Weights of a small mixture-of-experts language model, trained from scratch on English Wikipedia.
Size: 11 layers, width 128, vocabulary 8192.
Experts: 64 experts in each of 11 layers, 96 ReGLU neurons an expert, 2 picks a token, a sigmoid router, a shared expert of 128 neurons.
Training: a variant of Muon for the experts, 553M tokens, 4236 steps.
Below are experts of layer 8 (counted from 0) of a mixture-of-experts language model. Rows are named router (the router's row for the expert), gate (a neuron's input weights, with its number), up (a neuron's input weights, with its number), down (a neuron's output weights, with its number) and show model dimensions 0-127. Each number is 128 + 24 x the weight over its row's rms, rounded and kept within 0 to 255. Numbers have three digits each.
Before each expert's rows: a language model's description of what the expert responds to. This comes from a sample of Wikipedia text that the model never trained on.

# expert 20
Vowel-final syllable pieces inside non-English names and words, often Japanese, Spanish or Indian, like -ra, -ko, -iya, -ashi.
router:147118095157159173178131132136111133149108120108155113103130144142139136137130113123078095114104140160117114134102141075126158123155104105112147088141137166128106132098133126170097142111143139123121101113132147093090103148103143122114194134106190162101111100113107157177130129163098121153179126158103102167125130136168141101118123126149137151136105142145136132157154141160114157152109
gate0:130132079127118107134100149132135122143071125116126167132137152127099085144140101130080155097169111188123119124126113106077130129110141135138133090126133152126079123122116169120106140090102111144119108140170164077120138118137088141096158164130143142095139089126090161111125126098096128145144142140096095112110119122164124132176135110119118103141134096148160139149114153121090132090089
up0:151122102146109070154141124099138114176072121130123110119152176105116106109157125132143120092111125121092131130122085123082090102177145137117096113141145132123074143144118168111098152098104119116119107157119113109110099103097105115148182117121152133124134104129124189109107101103120110149142131157124102173105096126108134140170135150123122102133108132176145118163131132091106141116147
down0:153132090141123100118153104105155091126147109184126097136154139109098118126142116142128093104102131159139128095140121173085124125135125126097129117164114127134127118196098097124138120147130122101047153121122155160102150128166142122134102135114114122121129143114130177140168168129136125159104086097163144160143145081129143148103131134080131146094122138070130164134124119137102123141136
gate1:174125112172135112161122137136128148154087132143157135141143139100119154143127127129161119098146142147140111179161144128081125135184093124130159139143132142137097108113166158150108116097144136166135162114138157132110107134110182145121165116116131121096113092113150144132114148076124080157116118102102100165107129100100161081118119158151145097120138126158145079136121169115109086113141
up1:119124154111102155132141174153093095131161164117161106112083139139110104114090108146107159105088143135132137113088159138162081166132139141166112135154143133142166100112143170138156141098130168154160123167119118121091161136126085121137123138125116099117137106048125127124142097127135101114135119138140117145159148173112133167134094101127169132125087120122113115097164138143126113128144
down1:112139096125121142144122112119157145170159115083125132118142134113144129142119105083119181122115127134123162116082115124122096162121156119146129137122085132109137131160125132113109125130136136180112083103098156150166167144120100146131111121160148084105096122123145107175062111104152139150077156121151135146132132176142126149134112131097164128146150104148084109104185135130097145091123
gate2:134125083154140132136134168144119157107100123136137139103164122156137175130138151130134144122103150125156133118116145113130133111141093128116129104122114154116114085138114150129133126064147146102166139159122080132086105119131091106125162111120147130122127123084095109131168103137170090137201124133109058127151172098105180150132156141128149109155137152128099114165151168113123142139139
up2:123138161080162106124116105099160096108155130116116127095108104111124140150119124120125106138111110167112111114139118157106128136142081142118097166131145082132099126091108098112146111127143153175076081081140141107166158148172161101126132133132095160154124123124140146162117157120106101128099154130173141148108124123098142135133138124100112189104103102131133111081100106095141166134137
down2:060172180102129141128143118160125145138107100151134121134100121157144141164169101147127128145122085158099125128130149128123201110172160101131165119113165105135100120136111097126070147130101106122095132105129125124137134101154150120138128139072109129132160102147155150135183145144156150134143111147129135118154152149148160149116141159120115111088102120123151123154128091127137166109106
gate3:141115092136145123144136150117090146115112140097154120125182095158131107120123137118097103139105137160162091153123114116127090131080168160148131110109163117106154151104148153099087102165162120127128131114128105155116128118110096091103125112133193149125142097114123136138113157119131140161144152205113111109110153137110136153092127123094159165116131074150156085141146142137141097125135
up3:085128143120097119128134082136152161142105145162115145110129181129150121100106111121204077144095131137110101127128100140107147105134106082153120158147139141131151137131131123131120133100128120135122096119054143096137093143122137144140174113137106096094109159157171118126083104082153141125126141112142120125114125157116128111151146152105095138127137113112095153103130081089154086137128
down3:155110147099151127098174123157142172129154117129135136104157147139120123112116106112095082119123123137089137118141134104126132124126091133170123115112133139098174121133151137135134139101114127139120119155117176147135122118093166123128082176117107150109100160081193116125105111112083113128140086139086119165143114167151146113213142140134144129122152126121126132113141126144112115066141
gate4:119124118116151150129120137149125148126129162157130170127171129128135102132157120091138159106130082135107112138121083142154127116100083150185119103114134192110136169129146105145146151150142085110148096106108157114111161141115141115078168150178162092123117142116101126160089137126130169141143118112129160114136108098113127131122130115166122118147133115151151136136087192150179120132112
up4:154150128128108134128125147115088114098123098140177124120156163136147102132125172146132140146125150149160130150124097122162110067108105152135125136144159143121165152122067130125127166169116100140109074096150159139098156175121125168111122138143125085165141127114122116088137147112156078110162143137168132126133153115119075111146155101125115115108144128103123097100129153143107117173115
down4:174129109106146137147120116145154119144140145095104120126136126179173104116115157160149135115138162107133145128173113100142109109111109163114126108145160135073170102120175133124168147056088121096135080124124137119152131143142128140119101111168102106134098117130107134142126142101157157153124123094147111123090139116119108160102099121155104092144093124110140146092113157180129095152128
gate5:117143080111121156105135106164121144135061128114137098141134119141159143142159108137077114112118138112113129204126109118132159143114144113124127120063151126123133155133161121161117170113131096144164141107154115145065112139119143157169158120152104127088115137114123126119112110126130119143143165130122132112125146142163112132119181082132103123147091138095151131113132141152084145125071
up5:130144142128129145146141122145107140136125131125105122120135084094151121111102136121155096153170146116127122136118171149117098106144109160068129125147102101155090096136143138105149096128127105098147150178096146131179176125159176118117084109102137106161150155108110158101116142170162125125129146101144135162114137098096141100106120151141139185099166114135153193115119128130132101113134
down5:152123179132113134124084159114143140161167165088109108109105148123115126151132127142140171105186140177124151137108103090108134130160113127116156084146146146109089128131150151112100089130137089087121143137127112117128151112134097090109092102099113155114124087121117157125140152139108120111103101111160124094099104112113117110085136124112168086089148135168107118163126147111135141161105
gate6:123135113161162140141141123151128156170098116076142118150113105104142108134122135153107190118130142081144106177080136137117143102098112085080143128148110109085105120138133137110121117117092104097161143145126163125121115128081137138128151122128179132136126108124095156151146072145125118120148128157105104161166105173117120144077093126178091093144116127112139147119124137142111125144135
up6:128123131104148153117138111118119142183161070084144117158134124118108094148122142092114151125163091137106165169082142133111141098132122132122134113190127177133099099123126136109136087087098090104123103120096145099098136132103136159134165132141174112127129125174145116172155101164175100098107134163089118144116141143118143135098107121123156127142105136130117100112147151106123132112139
down6:130106095118141136118127127152112111125118134113091143163132117129098117116081151129118109076187105114117126151101144168153101130122130128100114085143127120110114090136101101113149090115126111144154118151099155116136134190157154162148146147097102156120126119100131098134160162134173137167141108147114143099128114145147150157093053134129146123092102122100127130171099101104158117138167
gate7:079113091154124150102157130121123136162109119080143090101142134160123078135114119164099117107081110140159135140120116141165093120137134132117116111162104149148087101126127113142108122146154117096122107098135133089079101137141159134103201127126156130125137140144142149098175065134114100141153121125122117156175147088114152120139114108119127138130102134115118138108177105143085153131134
up7:140138127104158127123118124129134085137127102105116148069117133150143114106142125163112142119123096166130144143078146129127105126150112098132110087149135131132127110130114118101126167120201114115096104114136120117092161159110116116097159129142118179103140130126105155121151102124113123164189110131078084180102150159102127149158157107143125125145098104139149152151157128103116188118156
down7:157120133109154131110171141117159175129132144169144119123164093125128090119110120140145139137133162120122124089112138109134138154114112156141129145103144129132101145132086146141151105144083164121134141148130136136173130107093103159133105155151141139146115096187135193107167109113141145088127126149132107145121152123089134113135103172069121100166120112169092109146136124152095124085080
gate8:136121129126114121130118127127130151143115119125126158110093153101129183121138107121125129129144113087163088148113116121105108155135111097136154068126153110175147152118114136137097109084103121160140119128158129083081082134144158099132193139078144107116142090090162126147158098130146106172153088177130112137127119094130111082134118177128153107151133135125146104137132120155114149147128
up8:177147143154115137105109130116110145171130124168118142163134148106173130154110115166128110097112130135120164101098202111146114137124145106110084148136109134137099142151124135093135149163138154105134070119116135107109143139093148136123147107165127135114100090124154136136143138098091164117114091111105153163085134144176129118113099105110140101114108173134116135167102158112141127174155
down8:106100137115113128103116163107111137121130141145148112162126102116122123168128095132121104124138107128160151137132145137149149102112107135126153149123163137143129121115103073137103146097122141087166148106157118158092170154149109140080118125135117107137118128138151091115092110140132124095113149132118104074122131163125083146128141119087111176122145094116135056110102214109093120094119
gate9:138127114133147115121127149123118147170136119125175089136097123106168124103168136158135104121115122162113138171140173116091150140126117130129153137157156125097113131124116165165138152127137106141140091105116123115129081101119096122087168135081165175128127135128095157129072093152126090132127156158162143146091095174162124125123151132125118130135080127123152151135137178141094171126121
up9:115098138076144105122141092141154107120117112126099136129119134122150104169150164128169127086135142139104122142143167093152139195167132135102108144104134169168112105148090142140157157083136135129103114107075134146104099134138157087111102122124140086137125136128152086124114138140102129172094140138123141126157179097098098175121114167131133105113141134134089160118154122113121138118114
down9:118090112057158096150172111139114101163127108127142126136115109153134122090165115127094147137180105140152183143133121143130092127149156130126166156103104126145073139116130099135143122123112083123160093156110133131140122119128148141129166161102141138101110139150143118136083138143149127112116098131159114158109155113115107134153128155136172137156187149133085145122124117161143105126076
gate10:144130071147168167119093154129120098186106136111140127111155136133138112142154083103112091126091126122119114123138098074101137171123143142156149093125121153163125137093118168163113116117136106088143125111082147087110131116120117116128174140087140130085143096133152133123162136146116107153187153136134117168148088144159114123153159095138122121125131154096139143146121138143105120105104
up10:136107138090152137118128122136136135110140123143148164137158128135085144093123129116066114126145126107092153133125067168124103170143118163121173148090094144094093130129088115062139138131109136092117155106121159127140163113112113169144119160080142144096130142156120138116094130107122126110154086111134117140091139166132151143088141143111120107092132094144095151126143146174141135153136
down10:114133123103094119121134117151121168147114155107088119120109068114059090126100127181081169125124125117132159134115134169097171136116127127117135115119130130088135127124123139122116130156134164146152143156131142174104140128169156134153079128131127130149115172109082146130111111134153166124101128146121144126064157090092090109145100118164119109140139108119135093123141130114148098100106

# expert 55
Single digits within years, dates and coordinates, especially the third and fourth digits of years like 2014, 1961.
router:143120122134192170113117165133156110174148133093163124140142148142162159144128093129139108109112150140126049144102107127132182141121139113132135103149184133144118128111141126135131106128126113119144111113091115138117160156140103134097117075153164162123119134141161142150064125167112108124128114131133135112095143175143122125117103134153131124092104149094111107125148176138137134122077
gate0:134118102157114167103119148133172099149079109151165149129096130125137115107147133114128147161117156167126097092164085124167108157120129118102128157158109155144112107112123166143133154161123118144119096099144145130117131124105181134141176072141139137125137132146157153140120117100110087102127130143108129114181144164128154112077096166092125164127098149114092141124122137080111133138117
up0:108102132118114085091109135079146096114079148107117164080139184142142140142140112103128083117148099132086154102143078110146140130126168125137110109113118146146158139122146150137118142145146106090058121126128125128109168128127163086130147112130133138155116100138119142132101155107092153124101079107122142121133140134117085097119178145109163120094118147128131174117120125131101102123100
down0:128175090121127123119143141125137130107118126133108106137138162143150087100101154126145094144139151116102126115096083130167148109146163143151151085132136135113116149149090109110140148136088096166144143099135097097137098100159189153137094117165138148060110124117116126106120137138142084115160121102121106114123098170123129129138068138120186112174145143118099124121098124137131147120158
gate1:127083162117182172146116122095189137181166162101185121116150133101132137173131150105109143124120151129137152111173118101102106137143135157105104101127094153134095132109124116143067116122105092147117163152109085106126145139121108155153129121140128106120141140166153119141137104108132095116137147133158173137140144145114114139156151115127082113137107143131108106103106141088100115104115
up1:137154114091137137141121147102111132131075124148185146086127116087144114128091117126162099129142122092137194120096171142113107134140136141112148103137143150140096118125105129149143116123138132097125142087168095157152140147126142075138103122158121092128110113143144111137168116132114140145145127125143121128155183160107088183082118120104097122143108172087151124128097123091133106153146
down1:105137133088103113131123153127106171126124139169120116147127135113128132115170096134140173117146178089152152138096136113080094116135129157108125137147134102105108147118147175116094103090167133173135111097131134139125112103124145136101144130091144140124159157160145110125117141094103126164115083078115149092128123124118172078154156142163184121141171108105128152111149143120111163125122
gate2:080124100094186118098092152164137110117138146135116111096107150169149140145117148108096134112123148108128083139137140110095157111153137125121128112172153139169142116134139158122180115102092137121109093165122101154114131119117126156134130117163141134134113145138138157093065101146125119118110165133178106149147144168118111137138093092117079147111127151097109132145134134154152101143073
up2:110159113104135121140147111124148152185141175156115103164094141114152117155145165154099158137124121117093125144139156172115136117158132157099145140113154156147151156098153192160193112122136126167122115091138115152160111144139081114127072181147125170137126152104124149129121138133154124107154154130142132111116140139127097136093135131110103089123092146135117130163149155120134131138092
down2:166138148133147152092129099125203120120113129101144165093118112176129085125176113120100075120177093153148108108128138066125087139083138136112131123158132146120121138141113158148130136147102122127160121091113144128113133100127158134131078143105123116099112134176154154119116085096124111132155121154123143123122150118153165130176155111140105174136140159120131117127118150116133148143151
gate3:140147126125125107122124130136153146093088112083145129102127137144137153174119090094145107073137141140103095116152137119132216137115119139139119162125125153117175149166144140113114121128146124104171116092116134177124148101136115129161135137126126133132137103152133103118156131170118129132141117044097132134129125122172124115100089121101170112136139165093123092098132154146153107154114
up3:149138148121143149111100134177133109092107097123176136111133141127122154120135082118154086116154125147119070126150134120153198151076108150132145150131122136123163137132131148099123114131125096098174115086118134151129149098138102096155156109125157150082157115147133106106140108112114121124127114077134122184094137128151147104090088114113141150150144152097146108120125149148164101152101
down3:118145149120161099101107115143130107156098134151121105156124130095117114125138122195122175133104124135115126161124131124134114098179156121096132125120136124130087103108098136120098147120117156117102147141127202094134114126151165167105140140126171098150126143152130131154187110114102152170133148182162149119177107121077139150114080126145108135107114132120159107145149141159122117140152
gate4:109120114146123154104133164106133135111134123111160122098119150115114142132119125105140098111166151137115108093134120113150097134142094097113100145103160115120148142125144116147081111143115157156130092120145119100054136144125112179125107108140115158133132113129113171149088101105130108098113140099183165102154126145098112161133103104157117125074122176107146165147185154130180135109115
up4:091100128152077148147116143164129141122108146161085146098128156117113142141123115156096129105144121115163151139131110111137146114107152179112146144144095115147107133164079154095158117130136063130081194171113124156150128141155155130166153114122117101145129187122151145123075124135127149095156120131102134136129126142138150126142096125151092131170161115160107118134112154134108143111125
down4:136101127106157151174096135113165123129085154114092141097122111137119146151088136136128167136151079119164112154100132182167123114113126135092148089128134165122109088101136125069144124102103111098155144147121139101161118124146125142100126101152132144095108101107131136138126098164104113155132125097123113117123134120101129170097157147101129117161150134146078106160107153107162134087088
gate5:112146068148141101126084132139127122148129138115161137131121144162147121171124123115129091139141108130126084132078087130113148124150142120100139167171124117086114131112133152112120114081099127115127111134105076167089083148146088121119155167121105108109116129131091154139068144131159119089131160154124103119113103122122106122116177131140121128211135133129130111136133134149118128166147
up5:114104139112096108137126111125118114142109092158090145110152110104134147114113124164113164101123161117130138090150123158145103138105111152165109107108130096168102124141101114117107185090106123143136138124156172111164163128120180122164137100086162102138123126144124120106179136094070117135103130144146120136189129156140132099145116134111137117078090093111133179102118116114110126124108
down5:120144105136120113106112139122111143119123138125046132130135128150135179123132101135118170117100138104203105096125167119087148104108104133117132154120097128085138108116152116103101169128085131137118142078155136130159084136131176125152110111119113120149124133126073088146107129127127119153138111146104146133126123175113163141132116099151147136084131108128131090121130088160126153153080
gate6:136146144120154165128099144145150146158079127141150146147168158145155162181129118107107122105106144122097102157089150154112156181124125119157100127147092138138115126171129119121112137127132164088148094123119129154141131133166108100115110148151160152140124116192167115148102136144090157147165124137155155119104128128116162095135083120144109111121117114099151071115137147140138097171114
up6:111116136117140101150139120120121138168181126094119132106129111113127131099119125119122126068165164140126159104146126119167132100120127142122136103077148110148147165106123159119145135143132109160106152209142137111105118087140141101146166091114082133085188120099115157110098078106129129127096087108102127100122135174163122134156146102133155113133106159128116111119129130095122134121124
down6:099131138121151190125127172160149119125097139146101144103114126146117183158119143129137104137128123117085092088062106142156098153170132130142120104101132119139120119156142133130077099156149154122111165093141124142113176082103151126118130079135122127169154108124108111100175116114171111137082147149140097126155140093132134115127160120161102108133134145120138123087132105145117124117137
gate7:109135178087138142087191160131168155158121145120126114101119116131146125125138093146133130119110119119133123174140111090126118124110145108106121149126092169123116100161111106133136122093100121108154120128175121140138124082140182119099108097103149160130144117163149152139140136118137124119141091176075158112126104126121149116152084140127176101150093082149158122144111114142126127120071
up7:160158113084133137133183164120138131164114113136106116126116136089098112148131125143123112149148155127095081158136110106145142130077118103096092073109122116145166117165105142138130096141111084115110133144181093167124117135122145167154110133100132145109119140180099121153121117127097136107136151106089128151113140142116125135135073113114116092123108113189113121123083132149107157149105
down7:128113112100141151122132096148127138129164094086116137151102107123129145126143150101165097126137102131100117117162127131165144091148114130144125102114179100126129111131163095100150117097138139149074111154150126112134081184125107129131086118152189096170098155136105104126099138133148157123097149135133073139132132154159121112189090127129181110103093133131154119116114127130106132136110
gate8:194131149151113172151139151146133126175105173125121121135117130110120146104134095122141151061116150163125096141118115095090103157113117135103146119145124136161138132105144112096085079131111118106114137093136107130147128170114156147100170173116100160129143119133165166105133136115113119152137133126111127097096148169106151114085148105100140098134167154106131133127153131127149142077153
up8:166132145087131146107144104113154108152132120110135128127098135086116128146086100161124130105110108160167160100122129111134156143122071104113135113119129122139124131133182127096096101102135110129127082130133143144118099102159095141130130172133094123110123148147113126130140125134120152131163141127159129061182181132152141147120101098076185136137096122105177118132092156136122108107105
down8:152147147142104075128136127148135158093130103158165091107144135119116116138099147136125112137161142131105113082111157095169153079138104142103152163126137128112136134105142100169117127114141174083143123148127103149091117129104197111100143108137118113137119086131138145140109122097161133141090171097121108131114134087133142141128144115065108167137099128123111135112103134110108162135070
gate9:121122177128147170117131150110120101137155121136193131141109163152162163150140127138135095122160110169127096095147088131147185158096124144139118140191138117121179114091134150128125120135109135163130128131140102130145141142095161128122151109163145114095131139141139099112155128100197103159129115137118138115104110130134139133147094087131106147104118117168128092131117117173136151119080
up9:109123128142118139112129127148112128129116128154154176145104167155065116107136118096130119111128121181125151138131135158130110168124117167149147129149107143112096063147129128143119131061105124087091148095095139166130123113112104089133125156137146157109152112144095166108130121151060113144151104156133140166100159139113158175138090144099128114139131151143149152151101152141120122122137
down9:115163126130139127138129120135134142107120177171112134137098081121113143143149102114133119140141181141121108128131134094125145140093112157139165132107124113076079155113132127133130118088106116128162169130165126148146114111172105101144149105108085145121137151134124141130147153123137122169092157131077117138072041133159141090128147091109108114142146097139135135147144135076114141142145
gate10:128141158081122122093127123099151146166139126107132124155147157135139129164122133136138096125124114149109099101130141112151153094191166109164102133105137138116159117133162138157155128173134127138140111109125090131118145134163104109089109106120161117105110146123084131156099105174133131094142123100165133083101090156111131102090092185165152123131134105107150083132145128138116170139094
up10:145148094134144160082119119145125141151142147106105105150128155136151136131100144125107126138132142151054125160077115109144169130201153155136127107078129144121120126135149128144120116118141151134181168075109127144103128146105159123119117141197105131097116113135108156114129107138124130120137106104142141153126089150152160137097134138150153137139115099070115119103116106148130092162095
down10:112098085144124156134143160116116143110141126118125127120108113150079129136159113111162157117107095104093163147178125164123094096113124128124135107119108140121101115081121125126168135141117145095127189120139133096134121135156091117144146088093110150135095132133137122146132121140099155105144117136099141168065188058127134114120154151136137156118132133138148175132109120102152144129184

# expert 24
Day-of-month digits before a month name in dates and tables, like 28 June, 17 August, plus On and weekday words.
router:161087118131127137151154156150126116146145109136175103139142155133146141149139134105124116110139204109149120148124126123150134091155121104116112122122165118135094145113106127154108179165120136147168128085094110108092127118139135146106177087139159156135165086139134124142136118148099154133123115134112098092088150158193099134143123148164134148123160112097126112176135144147121142175107
gate0:147091169144180146136097126134141155092140139156144150106131125150164148134163111171137111134137167133165139130155149089147169132143107129147096142146111100131131141155129122145123129150108132096141145091124127146125104089103124145142130092148151160101101100107115092137139163161115175221127107117135120100128105147107123175153146174120144083112132105104152119153112130141148118119108
up0:124152088147086106110145149121149133168095160083131117193086077085076119138127150128098147136153151127119123142124132138071118134127150165158123096129078167157105107100128169127110154142125095150152123155116144124143157134147145131111141106135106153126121116129103097117132149119139136065103145138128131149069124108148131132113139131112127154133127114190106132095135119129155115149119
down0:149099143111170133127120154128136117122110182102149137135091126107145096130151132101151123104067174115160127144169158147099133135118165106090155084128120114092125153159173135127161109123144140138130148084128180151160100140159131143128120115142123093156119146116152147148098094120106106151147142104139106133135103128103146136096076094101091128132140128137128113118137154101083110081098
gate1:151133118138140134140142141122118137107139089118122125120114142169105124142141129129104147129105157100147122100122094144122153149154120151109144100157161133080111121143075082153135110152128128133127114099067144139128123118124121119142128107145175125121165127146135133114143107128143103117192103113093115141059067169200141097158135117146123120143167108087126092156140128173110152144116
up1:111100120128119134096123115102116102150102172123127110115182128099147134119105129124162117133179110148114130168125146114112119094099155105143134135135084110160166119110175169104108131091133135106096140151134110125144143167143134134109130110140094145125086114106099154148100150135107152136079152133160119132190174104073111118102116150120140120093081150136140165126085129087116119129142
down1:136162102127131101100137152134144117164097158126105148118124150130102120123121139137101161141174103110119130137134134109130157102174131131147141124157097102149108179124108116132095103081102124135149081102157121152109095138139154144156125153159130134171108158112075125150123119144115138083101144128136170171183098218098139138119113143168131145091143098126125121138109122129121126125125
gate2:124095146145117125111096128140152086088100109129136078129140108110123099121174091073138122156123166135141091120136138127113118120103127103140136184122138162089178147123137092180141119133164085157144096118107132133125118142139129190115142116112165155117107122141132168139135129116154160098162172140134138104095122134079190147150123143123113102130132124108137139148136161126136150112150
up2:122153105149130153129114150162120059124140085110160115140154168162115137119137142125144111109154152080136187104146113129098130114155115094149142181135120154145108098148139121143174169133147100143109125126093111115080121113097112158107179114140151155116140107115128122135168128134119130117129130127126101128188135138092164137114084131135112097138102131108093133163150085114154143096135
down2:117159149120129137112110100089110123118138122129105169096145127094148124183082182130110124091110135120106074099127091102132128103097074134111148141080134167139108116146149110124108104103114125104085136168147123158101131155132133127116076162131119121099148145132164131117147104127138130109168121118142150135165121140100132103147118141162061141143127147127107104138137110080121170104120
gate3:121121118127133124129125144107143128141127104087145146135090127163154121140139109087101104120120135087098150173079107129144121100087106139144130121117121123120136108170121134127091115158133138180194097098175142125132132129123164120144191098124124137121132119115202132090143103136185157070154135130114141126114123134149148097135156102076087121097110137103140139126143130134116138122137
up3:141131186138112175136119097168126119141144115126138105212118116113142115127150124158088168092126120112158078132154093095163172069098149121146119124095103123086089143129128143116092093141095169127164111139145124124089114146144158149130124110140144130157135127127156101124091103155144147135098135131152105109127146105102124118127093091132159169146131137136135110132110142129112135124106
down3:156101064143064177118124126115085134148131114152088134157075114142135139123122118093105115140120135129132125133115121099120112097150081112100061076123107092136134141142105140112124088117105166111154130130098114125145159117111150165147140129094106110136099122108153100130135153119144124182108146102112132119121154126096148166154162149120079160122112100154127133096113143124114127144149
gate4:127155119123127147125115149150166155151117135157106154155155148160143139107095143137145125095098121119160129102117174125151131152146132110098127099118143116136113101120175125123164125149120123082111139127120092087101132066126088166137138117119151179161125092122125134131106088140139113120165164147116094085137141144094160132167121068186159151144101113123130103117135119112124123125179
up4:152129133137184100135112130154149134117140124101100173135167131139175132102110157144157136134116111122121095121110107128119145125151059081104130089118134137156088119116160086102163139096113128083119161142136097116157153099143098174120141154103158164151111117129133176135087121113095134079142138108124132143125141126103139129092160095138130163117146092125106129134117147123124152105174
down4:141131111089182163134174118073101186159144094147117169152130151112113113124123088152104105127103099137158109092124136127120110115116107151161134109114141095128141102145116116115165116109131090145135155168072154137122149158116132124150129082149133132157110157126090130096122135116091135118108129133146153097118148127137113179130143118083119088160145130126129173139132118131168129165096
gate5:117128166099166119111119142148142095122112132141136182107152127124141123154164169114115138144169154121101130115117116166186115114170170140095148120192151135118129135113120116105130129088150148153139110130122107128139129105168138078124154102136142148066137147172164109164177152117114139119150109118121125133124110107125118108109105137122182155117146151111142077111143127118093096129093
up5:125150120149117131129158111105136123127082160135121108131086142134070126140096040091159103112098132120133135140142132105085114155133130140090102152115158081135145092121154125127082164127108085102156113131135142129116140185110085140127123133091124117154131110129128139149133086109156121148133139112116140103136102132113129136156157106175078100135128115145140162141112075124156133136103
down5:107114128082198143141128100152127142137159144178139137082063122135137098152122123079136095112125126120156136131100114113109082129123077121155123089157146095079157150108121133122094132186115116153148129113143135123127146110115133103097148146084135143126105134091112130129071110171124111139129107098100105092126121128125098110084128142113117086140128109149135149104138141142116125117140
gate6:135144151103127157110095126128141120148126135190167080174114104058143102152112140118150094093191147127141127109135152127105161130120124091105117139145132133156122130129127114141141141149143138148112142137124115096100150114152148155185134100153110150105161097134115125107172161142125123114115172140143138153162111145148117139095116082131149094081142100124126115158106107127093128145079
up6:120110108101144141131112136148180147147149098128153059164168145072141123127125139125095085153163146147133143123125088131131148135129149104127126143119132126089105114107164070131147111124123140125137137121105153103164147149094134137118102159118161122167158101157115137130159137167153115147144107107151123122176187117149165121158090094113107110128141125175159141164157116134120142149112
down6:136128158159136143125148136113124144113080139100123099137121099113139088102096124156121147105082117086166107163122114080159141128159158097181149119115111112146127099098101139122106142127123113152149165142142102116135103123140156099118064102108126132107138128121112096159075124101131117151159127113107185062149117103135142098137152128106143115170112119112115102118098147135172118116142
gate7:105114089126121130152126102135124121137148140155111066148129140119124126101138146118107127094131132133136146141110166081066107141157098121138145132145147110146116160064110104133166172118118126135118125117132116133105141127150130115076130107138144128148150094115122135095123144119123132153133136112159155130093147062128126150166162134097190096095145117083122122170149119071148149158164
up7:079131108088132093148112144105162137134140064115122111103132139153137141143128151155072110134159158134119116144091173071164152128122139130161105175124106081144135126120126178134142152099117130137109138138127120126124142160165103166155179110099145130135113151165111125118131165145130066132133148104156141139156108127106120101131139132123143091123150106101134151182099102134115137118119
down7:111168115154113157166112166091127146106148137101144138161120125127136151157165095154081122185102127117121131147118173146099125110127116084165157136122164095161108107149133139160110129090112107147109150122129115117116147121087127098097117139130170135194126128101144145135141139148111102151148114109092130113155104095142135101147136166099095094156130111134088141108106141098126104177143
gate8:113126147138171168146089161125101108127164173124133142141142118163102084157086127161131128107141162121115150108068141121126154114129143141115155154157168114143112136150119092138130148151137124135133119142148161093111139117126141094134072123119114148131154121160141095092159101138116174143155059120119093175169148095143122103096142126101147147118153123133139134143090089118139149126148
up8:118135127148135086121154144131163172141116094136147143163134134108175166163093124101074143152162093135057151162108094120124124098159122172120110155160115131145166122142125157138159123131136118101139152106142149128145113134099113133136119114122128109163098125124090113148104070142079118109112097105116168145119156132119127141139125100137129139151137133147048122143121138128161134143146
down8:101121108137125150146084113156096144139184100161150124108148123143125145113176132131097125068161131150055090130144138142150139135128138113112101142134130141128128166107155158148140171099131149143115120076109120136118068089143108185109130162130127128120107149130101171173101145142129096135116104126118094098139132134164143118125097136118164122112133140116098159125103129092147128157121
gate9:155115144127129121134133135095123093157113097109110112117109121093147137136128103099088136144101158114169120175136137120090130080102128109150149132122133116090140158120141188161124124125154116173149141129117136148118110099114137116123135156160134138162138132129176128115142135160123108134125129120104057093118149172167120086106132158153145092099175151108161123181159172162110149131121
up9:153126141102144137132099131154106132147117094091123128129134075114088153137130118104091140140080143111135127133149116105095118158106132133113133071147174106130113119095089137166105111157131090116149142114127117160153086122147124123089127162127116110112137074105133101133147111083141156161125171158085152106097148124133104111135141125156184141123140070121113109121136161164116110103156
down9:104139163135112076148143105095091116145123131119140124097131154138095135144106083063111178146125093136099121087108163123164114120145138121173095112119144129149091094144125132117072131122141135118122139154169112146103127118099132125152163161130157117160143095167152134171129114119091099125142101132112144159131140154175145142164126118140164096142135089120118095137095138122125146162107
gate10:130144128114121151140138072123164110174140087104145146094076104135139177124140151099110143092125150113158114129125149113124104161119136144108107163141141127183120083158123132148138154148121120105118107097089108122065129116140097119111180074132095162082166130111154164130136144138102094101107115123125127103125158096160113124122152138154117119103132109125119141171141144138107107145148
up10:119141182126149102117099124171144133116156108118111126146118093089117137107097153126108158082113128131111125114146146131125165059147156114138133152133088168175103154087117150098134119116098092147130124129107158122151129164144110099106144126143082129152141091140118151113137143122102138157130149127128123171130104175109121179086152108141142123122104129127143149153151060137106126118086
down10:131118150121176095142138117110150133151140147096157146117128154155165122165097155136069114117167127136122117136113163084103140155151083095132144103095120138084139106146113102142161127135137151142138118072149070130117158117143107141157113153172086144107096113115147133153141128096105144105109106111149139128138129147148131141149139133168123116109186096123114143107064132161118160130131